Experts of a small language model.
Size: 10 layers, width 128, vocabulary 8192, 18.5M parameters.
Experts: 128 experts in each of 10 layers, 32 SwiGLU neurons an expert, 8 picks a token, a softmax router.
Training: 287M tokens, 8768 steps.
Below are experts of layer 7 (counted from 0) of a mixture-of-experts language model. Rows are named router (the router's row for the expert) and show model dimensions 0-127. Each number is 500 + 25 x the weight over its row's rms, rounded and kept within 0 to 999. Numbers have three digits each.
After each expert's rows: "gets" lists some tokens that make up at least twice as much of what it gets as of all text; "comes after" lists some tokens at least twice as common just before its tokens as in all text. This comes from a sample of Wikipedia text that the model never trained on. Tokens count by the router's weight.

# expert 115
router:536533503482520469505485537447479484487542533499480522486508477518511500508538495492484532474496508519474502534509469494447483466484495479425487511480490477500462497547500472516541453501517486438484499482490481485529491536486473512524501484491517528515494501459518474507535487533553501484492469509516490468552463533528442487526492496528523509496499494514484523512532531510536485496490
gets: " and", ",", " was", " is", " were", " are"
comes after: ",", "s", " which", " it", " It", " and"

# expert 64
router:549471474478500524521551478461440530506523517478482476513502488495446460461513516482520464474461484535467486487522468523477524493464528516509499495491499514525515520498489527491492519494511524475481484525520509504511496520442518545542495493558503488477514506473493489473474509514497439478504483493549496511539491503507454512504543519497448504454508473480494505521496486478465493527514
gets: " |", ":", "-", "|", "=", "=="
comes after: "\n", ")", "==", "\"", " ==", " Born"

# expert 98
router:477494534487484496514483477512467503525475514505493458479501471515489478546494490516488475490510515514460501479525483457554502497554483501499488485518466470513534505490521478495531513492492499464515513471466519486505509535549508509484490512528499536469473463529456507439515492497513515530520487495520468550468527514487526471519492507483492528542472511528479474490477529481423458465540
gets: "1", " ", "2", "9", "3", "8"
comes after: " ", "1", "2", "|", " on", " ("

# expert 69
router:471547498476505475541473550533501517487510511458511516516504497503511533553508510538510467479533515536477478525511524491502476503480480525510505528482536524471517492445506523506470459535471534534516463458458487464517512467480502512520486497477454490519526485494510500518534489592502486487531532494481520483491498535500466507504504491545492518476511488516499490518524545499471490507496
gets: "s", "\"", " team", "ers", " season", " it"
comes after: " the", " a", " his", " The", " this", "The"

# expert 120
router:544473486492499487533477516484493481474485575499503503511470484542523478488529527427500497489524524513472482515522504503513478557468508455507497500504483489469491488505487516483453472504502480444461528473448536494525483480475496453527506505481496508469525487534540525494531496470527537512468472515469500440515508481521496526491505501514513477463528514480498482504523525511536489502478
gets: " to", " and", " for", " that", " as", " not"
comes after: ",", "s", " and", " to", "ing", "ed"

# expert 97
router:483518535490515479525512514534479522490482481532523493503511503475505461450511482466478507495479469517515508476464528502486481519516523503509505559505517481481440507521498499499453528509548501528510512500510509498511498482514496518448522511499520524452522490440496479493494475445529510531531483503524537483530531485429539522457482513499514506524500546479529545532537496493528473497523
gets: "t", "s", "c", "d", " S", "C"
comes after: " ", "-", " (", " \"", " un", "/"

# expert 100
router:513483524493510512545528510496451486493500494468516524516469491471489475499490500501475452502488504512528477512529503458517487480468475532467551559491501515505534494501496482473476521520490498441529462517469512505475490498531515508494471499495507475474469478513481497491507490495487485484482536478559495502501486494474492501459503449496519443502488492488477517498485380496471489492480
gets: "\n", "==", "-", " by", " ==", " Website"
comes after: "-", "\n", "|", "==", " •", "ed"

# expert 73
router:501517502492516550473476533493471505466552484519521475491464494459462500470480489454480505490536499506501503484476474552522472519514561516521514529467507517469434510524506493520469503498451522513501502481524508513513456515509540516494501552509479522479542492457520494499533502483520520540499525504512493520538507478473527500511492527512518510529465513466452530535513462497519517516480
gets: "-", " S", "S", " A", " G", " C"
comes after: " (", "\n", "-", ":", ".", " \""

# expert 66
router:534464519514494509498524492448518501511515500492453493489500520462497486484495496504526505513471487538464500454485485475510485512468465539454499477480475495494542476527503544458493504510533486466475533547499471531503486510488532527536488528568490539500529480494513514477463502482461504501537531509519521524483506481491427479521486536492503502489547524523505482533502479458478468491516
gets: " |", "|", ";", "-", ":", " /"
comes after: "\n", "0", ")", "3", "4", "5"

# expert 65
router:454466501480494538516502519546466518528532491502534460491466511479503468493469473507532530514453465505489538487482471497507523504536512514538479510473453502504520498533477479537494485479501523463464503506501532448518455539517497485509513490522498514516474457519516549473514503534508512527529500487457524505484544504517527493494509521488472529529458490502522515560540468498483490491528
gets: "2", "1", "0", "3", "4", "5"
comes after: " ", " (", "2", "1", "–", " $"

# expert 117
router:489465508474474505537521462458511480505550472518528428523468487461502485492471515511544527480515509489488531527516462495514524485475506538507515508476529538495527475550531488498513494530472513495533548494536489472472452493518511480523485520525524507495521465490503530495497504529475496532496463465457531509537522500472481529496532553486472477495470489480500510485520477467479484514485
gets: "|", "2", "1", "3", "4", " |"
comes after: "\n", "0", "1", "9", "–", "|"

# expert 102
router:500500516530496441506512499493455495504525502519504462511527519531486529491547541465493523494495548500465492516533513474475520516464487480525477509505521445470509515513514514512497506530522521466472501459474520487510517468515522506470541499477521496473523523543456489520533525543473550464463522499477462482522470511462441529532512506530511490536490491516462504473524504519483497479496
gets: " that", ",", ".", " he", " \"", " which"
comes after: ",", ".", " he", " that", " it", " to"

# expert 116
router:489465501461458561492513526512517501546496496525512493475484517518522456513471495497506530489468524471491532511538476500474514519538507515494456485479492502479505504482484468542494496496505511489506499478520519486485473528491497507487479517540542508526485489523513526487545486553497524562545528515452520526468530485513534466512492547514478522517451542520494462518520505491473482476552
gets: "1", "2", " ", "3", "4", "5"
comes after: " ", " |", "1", "–", ".", ":"

# expert 126
router:548512520506545536542536510460478494466527517464488484516464459476474479469520495518496476471499486458481534514516483484545519494494527528472517468517474474542505516503462495506517551496523515472537521524527510487496524506506529492540533489541499482489504478492471509486464503505487440516479524510531512503551464521518457508528486506468488523456496489489466553523488494474488507515515
gets: "-", "|", ".", ":", " |", "=="
comes after: "\n", " Born", " by", " Location", " Type", " name"